{"num_hidden_layers": 13, "hidden_size": 384, "n_experts": 32, "experts_per_token": 2, "d_expert": 160, "d_shared_expert": 0, "hidden_act": "mish", "moe_layers": [2, 3, 4, 5, 6, 7, 8, 9, 10, 11, 12], "router_score": "sigmoid", "normalize_top_k": false, "routed_scale": 1.0, "balance_loss": 0.00746, "balance_bias": false, "init_std_router": 0.0266, "lr_router": 0.000419, "vocab_size": 37559, "norm": "rmsnorm", "norm_eps": 1e-05, "tie_word_embeddings": false, "optimizer": "muon_variant", "learning_rate": 0.00851, "beta1": 0.95, "batch_tokens": [32768, 65536, 131072], "max_seq_len": 512, "train_tokens": 368200000, "max_steps": 5282, "dataset": "wikipedia_en"}
Below are experts of layer 5 (counted from 0) of a mixture-of-experts language model. Rows are named router (the router's row for the expert), down (a neuron's output weights, with its number) and show model dimensions 192-383. Each number is 500 + 50 x the weight over its row's rms, rounded and kept within 0 to 999. Numbers have three digits each.
After each expert's rows: a language model's description of what the expert responds to. This comes from a sample of Wikipedia text that the model never trained on.

# expert 0
router:563491538559482571480553415475519541530447495474462446492583518485481505524481485462465458505486461425573400453517484441534502492442466486454598532471557499441504485530541448516494442483550446494542543445551533544511455562409513401502583430510522562488563503588539433426512522478438480420459446540361476535588497509594542462432549502387455499528599524519459580479502479561530469499536493438551566496537554575449434449571479467565510578513476554573498540493465455511543477465576514571572551481459450459475444598401504466478509523477528451389444566498435471493475437520528489472
down0:485435486617488498479582555455544517470540504540589549467434493546426494529443457445496385622522475507552487505420486411563562508530501547516540511534438509429511489507511495504547501478508463493464527521563528549513463506474605516479436511552482578460551517521463533510487457427502520525445496502556534510450499438465460515521560582463484461523475476494501537477506506492499584577416478515559485442411439596418547491586475474498393633554425509399532590527399491471470462511476441365536535612526462517480575542590545523555550563425432527546515554468466521473525537491629510595
down1:434576486491458417478511485444527469529489580533554534581611537482561537447509496537468546505417519554523517569456534522494524578471484502454575505501555518512468527503527448439464506491560534475577480545539418475540482473467583507572554490459480498469540453479535480452456440547539482505359479464450517462410535542412504498567357515541580552444410433405502434498518469573486511452537460521534565463507480484450444518465514515493535496533468473450462438482490577424515617416477424531392401509455491518531616530590429547495548547544537442479469474505500509479431518466548476534
down2:499529471533542494493446460508461522430495555457485497526508548488538445487481514550555529396540594487564600382469531532459431448534410582474432483547496523482506481467410544517578419484500557451387496640458543494480507459490458442424470476441541450538468550477469478538435495570511427510516435519532448424449488551496510524549503496498523520457527510526495503529436463489503454496508626504515452459385542487474465569475464544569468477533596522530500357570471575477537570543468570396473463536492423496528456548564437531515490472487491537598523517521473433508528535457542424496
down3:526441456449547552576541519474501511550536496452513462478516575512532440483413413422476441521444436440483505417517478497589506533542495483527490470524538436582522497511516484469562463486524411481450518553480479509487492466418481527488525482507422611479429428530503539488485531465559399475459515478457476521517487441555514530529516502471481522512406423510481568491438549505488534540429599447510460601522483592482524456544439470635550515534482411561511410561483455541540523631484466587452492507511458466512564532462555497453514546486451492495525453459551473543472567621404502463
Description: Verb do, function words. Mixed function words and first names, strongest on "do" after "what to", plus is, not, if and names like Roger, Robin.

# expert 25
router:559503597569529524488479456459521560563411492445484438490559506509454435542472476476466458490524467425564414458538419433584551446471457445475587579475557532437440510564556470541440450458507423553503529435513512512514393542519554454518507444516488580472529452542604466456476496445455444433445418486483495505538477502594543444478503512426484465551567525496499565530486449538525520494507496500533609562548535537423442430497513475546431514522437576550525444442489484548468477520540466579528534477511494471465457545447502445481453594452564448459460533498495407542541429558549548480
down0:381381571422526450502584616470530500487556524560560513592476543490523487409474556473505634470502450488440560425482479522458437542530627463568495481476494499531530526530481452474482537513543435459577481514425401524526413451432534521511508483491501507550512481455542446476451491500467511479556474491491500563499442432470482484536446463495432524475515596562504466481437561418485553580436483613501467611580519560529510490494489538462463456533451508568592539554524488638444478522576485496408497456534527584511417565528465508493549495629584552462421470554507468522598593490499545389
down1:431558494532506390500460392587638523451466528591544549529480553503544490478453471404602461583483581555600487489508511444507496540491492594553574572492474455581455601495497417450514553418545523489489484490517443568539485541541465450547501516504496531488511410485527427475492420520519472525487462578456520605607506472516583492494480507540529560478578473507537507561509536541440503476535484506450529533417473423389409503514462520445526585461548568524524454443395525523595441523417479468518462550495494465553550556442451483457473478453501332532523524463551500472509436405497552472
down2:529525480464495514451537437396478390444491404609500517515544488492462500503517455422518494494463631508462542435423540509507516601485491472511479543478503569470609442467463441451506426528593481456474455527476508570522529478471470541517392468406511420474442489643503467482449523634591430472553506477543473486461497501439576481476544522445471523462462475575442582485475485486546430494539481573535459505420483490456473411496555529476486522477530446422483562353459462460443507516536445508438549476538530472541540432475441547545484449485485423470428482481553518441467494458457541532
down3:556499488379578463474560536497529455471503538518478531422441467524506524445509484399486483511464562465514528561512482513485480530482497488482522468498452484565524529490493488475497597506512518499434446481430490423541553520424446538507542490530425521520471485506522523472459448531515526498509474495546467464539391538477462501359514505544432460499494462482488532504423420496503586554477549469563477476498361527547460552432546500560480571520502482453466538492593477485484538389480576486483543487518565468385517492568492453444551488472383539503447395548570449505485498484523490408
Description: Table cells and list breaks. Table pipes, line breaks and dashes in stat tables and infobox lists, plus capitalised abbreviations like FRA, SUI, ESPN, DVD.

# expert 7
router:546546553596444563462576408462474557535491546509445424462565469573471478522468486543456442504561503419519443471540463440561526415466527477465526530519540578462420525588558391536435515463542448542452493442524439525553431557510566463492495469461503555476558482547574429447514466494474500469411452613390437526596462502555493414448492494459479457554579548506525518498532494540556532488459520479542574536532552534477494387546493493504464515533434630537550528443496484554461483464564537601510541431491525476457412580447512444473448611537542505495472542506484467473495472548549500494
down0:554528510588556538562464584485466557493478496499533369441478531460486498452530546516493447477527554572527571531466533595522565464506485463537574456523560458527462505441509435486515478495479492502621558495433480474478427449554585611563588513556493533494506589496531517541521500440343466450510468459470497493556528413539500444529559526504461513573589517385555522475537463434445456410455577542472506497518477475553392544469594549438398491483401461556482495502491464475507443492503487526563567502499490415592373471525510555511489521460568441450486564480461487500591519473475499478
down1:518495524476534513467424478477495510444505494432444451539443485500479537542456586530513469557515429503504478473536555500466527493455491524588422486453581441530451491526502511514546482443497425426394570432483518431446593518439527366394451466407474410553461490525431535543538517557515475531466410589457483501579405527502565493479466413456497479408407450622557508529535423521476449497603444438417529443575537567489482413490507487488400507478443529532450513490501463490481588585474451522533511525393480486534474505530441461585503540385496506536595522423486484492407512510512570610
down2:471404512586559495538460549506574529456512540531438418483552444478547440492529433512535541528491514461465480549413502558501570567634402535470527537581477493531515478455535451419557411579472536407428475398393419450445502487546478422558458508481577464511543440530472565615496491482560477519468477464518478501526434478456589398490482539438393589508505457493490484415531540528443463476556536511526437471463605496557483519436491453550427370587468440464400417450559454443430522506533450528485469557425557456466489508502415499476494505585474526414435439465480503543478551598529473467
down3:479519492471584544530479570388546578460566523481580447519519472469449487437569452522454510497446521495520482480495538511463482544458497435582495514503527529468521473477580436525584535508544474534570556507507536432404499532499496532428508445506569479457562511438475473528544539511550495576557510516491497473457483430493590432476499414523442522522464470493521474506489521422470491603589464532463449480499506568571536454462469482514436531557379514479446541533413509565553575504532478502516510431528536504480442502471462397531487522544541463498474526601436500410538513465401502473
Description: Prepositions in event narration. Prepositions and verbs after a clause in ship and military reports, such as driven ashore at, foundered in, purchased by, launched.

# expert 31
router:549516576578492518508524446446574550569441554480472452461588488473508501595462535516512475531449471456534468478530450490578553492455461445521528562447520543465454492586549449571435463452558436504515518494545539536482404525425587433539468470487578608477555518567600403426464489484446500476417429547452458508516435497542522436474470489426486449507562530505370534540511453579544504490523467441529630493508545512484478445563477473523430531544443579541476470468502464528495481411560529620556498445470483428418411518473506475447471621487564466456514504525474463525540435536574499464
down0:541426556446488471468472534422485575451474491522487588560516505458505468536501512504475563501469479492538441530433494592503459478456496449552500453437502517567567478454493579510382483438527442551454458521484509554523490506436492392532388468469500511478524511553461521503520421533612381536481501529517531379562503489512605587464468511497500554574534503600531485464537519477552508427532482524528515460472561498542510524531495434506511597520508551497461564597494567555485492580580450506459488539414557548555446572464512512448520500512571559424474559536471554602508599418480468449
down1:478578487550416489490488470540489442457517500566454480596503616428460529456530563508527562424613456485465508489508552443596520469553596508467505465433535531565485443494440548579387525463527466482482511609495584615431561515450463535417554488530475609468483458548468511534554473462483451557449503468482472471536482507550419505564526612495560493449555479452531437567524591493561531533558416469424513496486521527478472457410503446500566509470474486476393612463471558533514493430462553587418526430561458484451512436487482573517450451410568507521533455517400423492634494590490555448
down2:483516508497445540471534557485532472554549492592509381530508473464472501499499523438469490529508523576478467508495433438543530562492594517491457461504491549535487518407540564480457627519511428540515448465521505479492530579469484519450512480478484444475457531542517501539460489515493457604509523524472483434522387532553494490559521588414506483537466519581471559452508490454534472519504514478459490463482535483565503417549499551505493498484561536426533466481478496539601511442535543454455565582540545587560581451407482493474476502462572502520585541453522465593471452465402408530
down3:588514384509488494564369505486497602515523512425534487531466432514540608488490424554558511509565484454509595526494474576564440510487500491543515478477416557546518472471529533385429534528542400538580508507561487458632476489522471484448405441560451443442414517453517526489487488385513459558531507460481566504506408568558478556521497523402544482458461538556431577319526446424520495496474438537543505403481504481526418470501487542448531436528496443507515514540454457530500441552486528477425545511555510457599497522427545530549533554541474544522459513542529437406475495474389402490
Description: Taxonomy lines, table cells. Line breaks and dashes ending taxonomy or infobox entries, table pipes, and sentence-ending pieces like champions., 4,, 8.5%.

# expert 27
router:498437522555457543395521503608488509578481500487593500494523383396468455593479479458388532452423443504555488439462438424493496494542462500457534533449543567539438490549535498638601499523551507430590478519493562472474538488471608486510503552534462440466539425530509522384477487444499550506527478489483480625489449528477440541443450551441499514574523452523493454491508410453571512406496562541521503479501423490463517546499440539496448503621457508499575407430395551467504432500491530542473561482504484456468493576471500402473416527499465442441486547421391436466488471462522572448
down0:476538522572542435453474501451459555540462512573522464525458539451470497462480438435515411521604499436569453538467549569459563449493551456402465511474492557548439574521575462471551524470518469517497525523550462500502637465479512558556429478497519441514519476500555431443529470459577514541486506544499427469495496499432533556426481591488601437471497395498504522503476539540546518542454502483483474516372465537461477537470527409467429477557570500430452429546421534530396406590526525541540532552479531467504446430517495558465581431492455491534531506498488525470476488585562485497
down1:572495506484477484490550509478492471375598446488569487404556527429438488508527409488524585451547485567514537449569427501509516529524512468549503458459473475496494384488460406513602482503522511573503490515474490521497498452473396440426525520476450492538435414478546570443454506441587585572502554449462497536520518497544611486432464530475546533484442470535408519561454481538412495560451503544533475530431554508489499515550504423435415499474475571509484475543466515533546489570458369480511564476558548547574597626442460483552486442501425378519540546445542528370511509482362522419
down2:423497448526477463510458606487571541487525521568411554518437484490458533414463482560596460598589447522465433549514494485544461514475465494571434482513444486519462541478532547483538537471537524546442552523503480583484454530502515537568500555515463528495417535460476498554477491534554455515456510457536436458603541467479612543517425477487526538494482515423494590583462535529542478524433512495425459473547495571557440498456395426455509412442512421497434515502515409570489476546541561443585587459629505504406535524495547483567466510509533567438534513518503539442484499480411457434
down3:514456564587558504565521490529553380486651442523595506480396528538463486452463575454529511445553464617481539466498527510483543565479548524512530495471437570544552485457561480440452481588528597475421470525481466520544499475559407461486485569489526522465524450548455620506570536497474502610512557419643547483535546494544548483464559485553501445538498360486387428550529522534505433485528483404478476480477486398523600561624531562538521605493471510475463480577585583471565480478536488482430502538517469415534509447505446483496465429498543546486542483481447556501545481462442484406
Description: Preposition of. Mostly the preposition "of" after nouns in names and phrases, like Grand Duchy of, one of, plus for, de, von.

# expert 23
router:519516559552525605512517393526483541524446495495505462470522537545493471544518502560487517565470361434438531412442458482489475498533477483485509524463514578467429589509521553476440576547464362451385480554520487499507485414518576478460588514513490473511524415515576476411483454494438497490452414526489469494501500453384403413446530609454420481488541560528502504565540481557471456466443459494509557486623562414439528464489491535444504573502479622508450505391502412423479519434602473456605508494452426521438480555472500437495423503478510458511530502503455425520516534498553537477
down0:598475519558460479506523603508501463431533516426406516536537475518448429531504500428476501530531531534456478493465487540414424566493525465504483511507510476525487500521468462531602462523484563464445521549541411460524502494528550505521469496516576463535488450540442518595457511586495482545475518488535408443559507549449514508460575537444584460504505391499540472614542448548431523497448489556524433526549519456409523421476513573513542396510510430462499393382573554459504489510576487431440408463516524521505484487482489468471490446485511485568504543572595518619462461492360437565
down1:540410606567592515506493532621515491438478456551526527490493389525409396530460407464514487505554544406480483441499505493457475562475473527587341536555494465457551564501524500566518560484518520509584367563547538477507515462548501543511531508538530501446476532532492502527437499471586466499519540525530427398497400515467398560493415481529454504447517461476518484439568481462504560501421433484449499512477489457478455483470470545529463500499538397516559561550518527419589496473574462504438510565551589566527467418502486561538507483632423525515558524429503509465538474476530517551
down2:441502557444477570459403578539448393398561516574553471444459509518498601515481479531487510516450476495430518416442475486425477467443451504499518456517553480568409535487460393387489447482461485460486530513501468475466528484566459483445397432539515521514554433506558518535470510449488427463435406517510599542426544436541500436565457549454579591527445447514492457529449449445544531504500495509533506522423495423580556491461497568526617490496494523535448470571469517484457497612450576527544539565543536558521421536465554518583490454485498576510430499564455518522543398489568399422
down3:492510610489450480475509494471505386522498414379491460601552450536458442525497587486459572487453468554483456535374319520509525491549526477509492555502481506464494446450516590456505560486486487524518494493507530508527520539457509549588628475473573558473442449392492518547489446641426510494535641604570553484531461591477509578503601541496522465503478573517526481508514442481479469502490473577513482500517513473527450476516516521503570506532550478468501367468537542595436541458538444553547506458485500531492594541423485424519571580470545483547524460524576560545510495481444426508
Description: List and table heads. First token after a line break or pipe in lists and tables: Location, dates, player positions MF, DF, GK, party names.

# expert 21
router:590571556534519508479515463456545573611426552457497447456614535495484493573451501470463428511546475453539468488546452409559534419485425483470556517529531559501423492581500441570431425463555369514526519497514464519474438544456520445514469443454523589469534449556561457432519466472436456457452458481413479533554443493551549453489490488462509496586562550522504569559503467566524473432495527468546576566545570551479481447542485475627465534558515581551496463507487436530534531454566493534502587451422538441502502568472549453445475587524537477429504549529454425513557462555539502455
down0:506480451436511491550446474436513533526466458523580592529410556520465463520546557508598415353460437390491499476503543429363437559411540439490562506450441564537523453476566456498517470544544522409397468536486495494601546488485461506495575498432530581519444481509568554547630464529553539501555462518480512544476498573529544498437616512544579506484459579434446459510471561477489619584485397482444508566453518489555521567550435548484568388501397335564479456555539451530482505500594449566555503387487605539510457519587425439479448374489515580475534547506524504517457421534545558455
down1:549511513526407537560454497433509468451587531516441534479532474483532464613531483484473443481526478551414421468452527492450424525497535572466515374514524498463506489567469573437579518504451493455564547457475568561522435489461535473517552479424543554545482600481520480567544580530543618482504444526498506380463440494566423581552557516537396643474437519427471475512512409454492556626462509617502429536464505480475413408432499543478609465478540551510540534535563490393525484490482501489507485524449466544496565523496430531552557497502469539505439461531466500590492488589486412451
down2:513498494492468455435487518501543520483517539527556490585449472538439475537462536512421447489452396369456456378408496555503512467505527573564547422474457520468492503511570472545526513524549473395506601479534461493513487440450384532530554509605518525455524379495510533473484469530499459560500553446499415391502512562457428486548497390526545404485563526534575516479521559460446538429464646398435574510491483539510499496541507473525468450452487525486578456515503481515467434544487467498498584515549535519459619529461483532626518402441520494459478405439431441457421517461468534494
down3:405447479529504496573574435555601533501547451401579473427470471468482493517419534554524477551513413550533473521492505517535583523524472616514515494531545397516510450489433442444465442530441484561467486546465426484477445531519469378556474549450415457564469565418433461585467454516413466468539450440516456510551426429510446535488466528569444582559463484539453451456453513459536443478457432559446476544427476497562493554490508522561549517620467417493473504539514399477500455506441523555471442460466579472483533559570496434537475529441572500547539544578421508500455465432518385472
Description: Section heading starts. Line breaks and the start of headings such as ==See also after name lists, plus scattered words ending clauses.

# expert 29
router:536510518544461505530412492513508545573457547484527455524558574538430571557518527517421459472502484446520485477531476427574561500482460408445555545480552520464481446526511420561468446434486461516438540445572462492516448526453532444534437422510522578489557470572571450513463486471444504462478444554400521498568482588518579368480522490415561417591563477547446527497549454564575419501454483469563524508485560515437506474529427451525453496567461574549531504458468446605525483475555493505568514480456553451460445575421540476490515544481490482432454560583442427538497449518485559465
down0:558510496479491459575529574578497608440459456555410463449487496443488450451519489505528453457574526490442413505497535503528587455470407405541435428495497518581489446517550492522569477526486562527486448530451491519507590461460523403542517501430491400429456381470434492479412436571518506499472444448437616483470473450544571600479480549417495461386537498534534497492513554427503349499518415522462522488500556549518524485459479491474487483460538555446458541539528438560550507513448460373522500438578523493459599602458535477498402530487446451506452517471511434563536503583495574508
down1:527491426476545472434534439459491496468479514588427496501485485487568493532584582549497399465426528534489446503568604557500503632507490494479517565552399453527561529404546559434468510444462440483619577544448519561582370471436499494592486452437497551489477555458499533470581410453470526455440541475528543516538442535447534588531513542597498536451514547476476491532489504459450448537476419576498527510460504564474472494527511448524510510503552494463568498535463572486449542496469491500420487475398472408583454518471565542581563457522413401457449490435427493568523466563409517515
down2:485467554544555511517529466537520507526507520505588591458417522445518464569552448473459566535552486596554497543480487532544513632544372516548495571490455524489504496512529531581416534570448474460545456489514407517416512536444453487491548573520522485473534543498476515482512506521505491497367486503536440431562508455522459467412481434473492555477577563522524517465587452532557549365363453477472458514536483555492374539465551510402481480536496522469440475542496420515537549469416541512563450543453552451451446528586486494533454427535488492520571555452491507413568466445573471541
down3:487471425452502511528508528492505553527517506486469421493510530423487474545535427465514569513500468544539493540450455524503520615482536506547374533470473564501536509526498504482528544508531540564400582437521519489605475479526464535461554532498585579561444536559507433547568430515435525367523432446536440481471468505533520511465523423470441502565448594452563491509488513453505428537477568484546447431488504510432511509494566476513507607544613491523510443554550513410428558522490538446512470445520546597513446503476381490477398511517382500458521595512491497486464445512566533573
Description: Coordinates and ages. Seconds-and-N pieces of geographic coordinates like 37″N, plus (aged and (age in football squad tables.

# expert 13
router:543585529580485557563508466495531499572494615528412433493512507552479433539458534465400474520518462460502486505518453449549511400503524475419574524513541591487412548541514514510517499416576441443496410442597582552541387527469504520548402521433496464528585517589594493453506527570450475532482490483495476544485469535573442438463552482472438414595547536479580536540508449531513459494466542446506529553465526511368503445507452448582465535585396538575450374519588479475481387479465538543519528420464472486462452510501552489480438552497449474471484522463452471527500457557500539527
down0:463443489425495466479450566516479516545459544522473480451560469465487459519500511531586485485426486452524514544544605580447445598429490617438555444510472477487377410606433539466504544498441578516470466571491496476608458469569527489519532512517384400424455526525580579414432511454550434502534525583563546428438435531472483498471497431527495527406545477446443456510519452507536563488547474473489491504505525434512554602488535499522524569455481505505565514486506530579494508536553510494448464512496604461505436448523462484479523432494551568468520547532500589519557480411553499532
down1:500519448401485522468502548430513495507488518493467419509549525407459431501498534459457579520505472494541499429533606475469507404529557527520387464465460486525511608487463554498489408490466566531534470436620475437484493524487538550531505551544491468540541437484577496521440514528628492534449490468490572509487652520508547531545522486509500441498475467562542566573478546422569516468466517509567526506451523463517553568526523496488604537483499492511540534441569423416514457469569469507569468468424544521507469514543463517413563519447550445568523504502394516573467510516545438477
down2:518561541452476509526410473422548630521481500505483494557553546486521456516502452577492481380494513481476462402459546533555463567388575485525475555469482464603457543540475544545466500420468422427437497549562444455550558512486479577438420482464571501418522441450515451510490479537447494520506508398482456453486498543564449511498430524485454495410569441461522500534516511547506441462499528550510455518484529515449484521486481532395506579426484548420434477546510502536452579445517458505477479472427525479527439464384546430622525364516437438471479479593492507633509607523444469530
down3:572465513550520458485496519600485477525436523583571463489408518537483515457508540559540507487588624498534544568486496500489518477569497440482520472447452481493536467439525469432534510549460529532550409469555594444541592606512442428429449497395439488488490556448406547514591562511514429485515546556458526550574502527501516557523544502495469495515484484577479514555491422489555418485476506611433540493520542464406501460551498557439547563504466516540483476485628527469453579498464538492460539489542449528495536515534457468435384524426480490468472529547493524409440497408526510611
Description: Proper-name compound parts. Later words or letters in named entities and titles, above all World War, plus League, Cup, Championship, NFL, Air Force.

# expert 3
router:561418564479539511460455477549545580515427557512569459447536496570442576507418492488545512576494487382537486529467459443551508483515528455492453529442514507546446537553595484503537525555526467408527509464547459456460457463443514529550479482481506516504563447544510479499428428544530456404424471492539473491581492519424494557474500516441454450655524435452538543502532491500457407476487547513681518532555462554510556374518511428494532491566565532452436553463422541466460480491486558563481437411509450389458456484482560537446508475465565555468454418557535457589497461479542500424
down0:487468453438528605410500600492459571498517531430609583585434423495484552424491490434553494534452439582429561537544496430494481531445492503541433434485477547545539502533577461467468444477462524615519603529487458482581454541538424541519449473581458428542469491495407476541453559524485527557580445621469507552527564448601514506429533523660474514480401585528471488542475568471503518446503452451449383557454554510424483480487533547486480540450520493455417536516517523554581487522599506512427480469565541470505477476537527401469583528522536466504583457501498504529533493426555440552
down1:457451493551497523490435545484519470469560574433563439558495465561487581478555429522532473503561477500535523407581543588499597584472493452508511518481525507507526499515440537518497541481458545516430575513447456530518488439498552507425477557571534461482549577477475551575447480546555517547618534604528505464468434486495445444495476501480484486511474436465517511471529645438535534459492533479443550488517495584550425467552495543554525456441484446452429578543458536484499431510468601548426495454496666439571450592557543532470558455458541449534464463520506517462484509508541458472
down2:554447516533503549451439512347543505553358474419446589458525483528460539554499410554407449483496490491373521486503543472423486478448523571516472486504527437525438429479430516529574451560419442532360473596492541514531481433467516476429530505571506632477551584555455476459509454509482549543494389551466513546513508491521433446561544489440530499488449504512469517441556532535427534521491506517530488492470542500567479600538447583548488438512465565452453461476444555532574526455619481564511464520413514515418446529566528565509549369575509459487454485506455472451482402513413527514
down3:600512490461562579498532498519542608452602517538577480519404567394440468503540547482502381466496503493482514487460406547545512448585443501534581427414498409552513475548548465562436390492533537529536507515641560468579502458532501503483579463493501491474452569535489512465532593534445424572495573428423525515525542436438518487482513527473550504511432547521567591567543470487513522604515427481499489455523588470510499616461374443547526459497443466492521428623496479454552546584452469471413501567486559478439494556480445501515469453433496617500451507573593596497559486572525437411
Description: Compass and position words. Direction and side words in descriptions of buildings and places, such as west, north, front, right, often after "the" or "at".

# expert 1
router:583507595631459507470519464449537551508426503410458411444561495518498466550426483480485427503532463452539445459461423430544558447485484481484544550451519524486474523582585432567453485491523390581494544447542418535496432515498483502501472458522493597466586460531596440461522502532401470455461501468447507527521513519605525496470545475400489477573577570463451538482501455569510486483503510476561585529573573537462448493580448443533473552543445536552473449456422456493473518479563508537522546515461515402444436552472539462447416546522560463412453518492475440533515431546519492468
down0:466502520552516485513502585509587551612372447510513525613531434479576531484461568435558441468525450509555524488471534590577517416474531432509485580470539508547469516535525450483471582483410497567496558453501491542407499439551427587474552420465449502514545583530440515456518530512527542518472452503513532538516527459476514452560506562499465537529588429479521523453528475495509509544402456550540468540608528510525547568476506391578530424486529428480516532491554437511483483488450437477486532575490522488558570535470515496438534568523479515525549463449532422555458455468582516506
down1:556513421532488472468576534515447421411464574488548500438465481461600552467551462601493457654453513475479575575523581509561494531505425457523512399533503458459431458527502545456523490558558435518528513514590481469502389424508506547461435548556521534592520535545448430515436515513598560541587502455513562506473473529532460503551529571559536501508494458520547481502468479500598427469634537464492435566457486475396564442562584465505481560538522499424570476482435525529487491564465522489587485503482433476485487544526471564504483562530518500542531450473561517410579529511554457397
down2:534506445422480442584452502483456511416533523518410515486446517420436472532500478540580458444501511605478567470508486423369531486500434525553546473567457454472559538493444484484548509548473453531481489517557432519443478445434506477569500404573480521486455490578454467574564441438484441529550559442520509560460561326441580534422627494510508432537508559454547453533523523573472418472496447514485491507477490438565535611474423585467615433583561636534465476459553398404571465479533357555475459468495515612441497480486493462466478481553461464497543491458541513455430457538485554497
down3:463473484439453529536522527486487571449542495442585494575518516554451474544494504509566456498492511442492461556577534471593520525519578512494539432547516463518528549525535460471497517524441459477575494453548564506385445514467506477509461503554508557480481509523513567506571475453511434498484542456547507501480597492561445508560562519485521477640451440499481500516574544506522540523537521531426532462528365513498419454485451473470526558486405537479458642462550555515432509452641536498514550429516560392463455520618543470527522544530495471423515466541621458427400470455527458566
Description: Infobox labels, line breaks. Line breaks, table pipes, dashes and common function words in lists and tables, plus infobox labels like Kingdom:, Director, Governor.

# expert 20
router:570481531542467562516497531448463503584424506486531513463556495513442523501463501521421433546481510454548490448449502461502468468368468459491519542517525563467436524547521497557427519479474447532383472388540528491513469518472519475468511460536500532397537492540579453483483505475450402477522526493442540469584501535579537484490484496489474509544566502395556458456539458504544412497514493481554501599555601558496515518539545413546479456588484506520592428406525418500517476454550470525511598543480508456466411531475482439439436544505594493475442491601425490489559450536586501313
down0:479567449380496453546607510486528557487532498441449527580465522569507500510530532494456518444465541555469521516537530587430500480493543517476600490536491464486541456528516593484499518476473542478535532516476472492467539515419546549501561558459480481606526451494478523455442368559487431405525513575467470470531490486486505473424459472522441491484501495446494493498497505584485516448559519572470520507582649485501546473533509471495569592472483499475486413454576531531449431500472573474406553419517438462490488497454484484479305507478382478437486467526537551497440549407553497443
down1:407461505517527495501530498453433566490552474458462576486452488471345486522451515489473562524556484505550516493568527570568524504537523534493513531487521438505558494527411448556426564532341621479555559465470465583476514429511401490475522596604585470493494615400525519512618531546567502468650521528498483506490448512463508559421461485408631537554521541457494530532458494406459543540545514552478581453546422486502563453487575480577521489528470487520509429482565527466468532442476469552481475453467538552448502513522488512506484431514586541417520523496510510400571491513495493421
down2:582527565453461575557412534441436580664317441547431510494442487484387537548446528473482510492437479545532460420589506529434397473474504448496471400492439517500596458406504480562539436522456490522440523430625502555371425517550479479468464533441553526445525431536539519591507501543441522557522449445618447454419527511497432496546492586412445483454354501507514500464566580505518492391480554474528545421475494495597478525501436606436507456576510532475496552506551479494444479524522564466575487446505504513477444502480522468433498379532642549483543491493422564516564452557600645503
down3:569488484518507469532467576617454465569492451509527545416535378571563599478470629483595535514470450504411511522518544593532498432417497607466476493448527502454475441543456496511580468448499499530470493526626521528578519521559508498496500469386511498435527474537378489518480507407398444531550656529489557561500449479426549485377465501495453483443497511497515471501447456558481465442482570504484521501428477532439559445548534422538512494524482428502488473501549451398484571502543443513547514427504488491526515577475576556431360585509467459453421515514517476581550519544547482472
Description: Infobox Website field. The Website: label in infobox lists, plus line breaks and name pieces in football squad tables, like Dmitri, Mit-rofan.

# expert 9
router:482503550575487493480572463530513521495436390527491483472549582513484493522478397445488522477535456464600500436555500466635594425535463488551530569512527452460400466529453523563542501492541517524521582458502520483449384509494568543485513366492431470393543529566458450501536476494463532531467498468461492551503470458505552532598527509508499482531556515543489521495531521554538556473460570412561502504492570480502541484482455448567495469448417521487520418528403505537439410480510598569480484531502483434534448565486566467544503514454354537502401594532493489619467393486559558449
down0:527425471475495513487582583516526459523524430482492543581518461506509473416420615498533458485437440493511467507464516496459487459473552519372498553568527478552465495529439452504497467457428449520491377460524422554545512489475532438535504602452413509465501531508426477531506507456517514438409527528599476474446483571484489539511522515554477527556482491526548539559423493539481518499561449609475536551572585476515437513483513522481466431461393540455482544572515450366451543532438574493568524471442489424558432442503513499451480600561503490494553492541563571629492487489486531586
down1:445469507461522406517512620489543471501525525539459579434460464510527604438461523529457608498510549482500564415514469536514422455556565435401472467481537564463556493475491542473471513446482461565555581490633494489494572478488471530507508448533413487555443556503427454618483588570398526490534425520519398444597527512440536511509529528559481434499486451529564525511381525529437509533470593517522600526495448484511611464468501461529572442505487525448491534469551462476421577506503453501484482476530516583460499488505510502527540463574520575494568511448449571536483603543528472492
down2:388391572483515499467518465541435555479464447471460498558461375404448515439469470480546472528493430594519477560529550491559481484504515562456521555544452477539474423526454540571474559511505557437472424552367527590601561460459566476506496471455445431488566555392527516624490552537435535483568511439572429627506493507447481532499556495461530540490443462568518525457436557432490594525496565476513539573498569465507429503459572525472496451453484397484412569572520598436504508432514420494575436482495466504516528412477474584546455574480539437504473531431539453457594551419554502490
down3:495521433457482522520577511544445519496529483569417557579555559466576447562454575619439489512541495532500463487493501421384546457575567452531453557444497487519482425516486590440545514460483587574523476478501456402544575547503448510444471504477503489599535489547549447512472536556512545441494524495469531479595478544475427486475525554479500486489427544545558522524507514385560464550500487499514433507379523460513517516613460454490535459522418523486459464485545454495417494414645454560508526413416390547585517417508449440605514495439480531530495491492618510506531569474455477481
Description: Sentence-ending punctuation. Tokens that end a sentence or line, such as period-fused word pieces like s., ed., )., and colons before lists.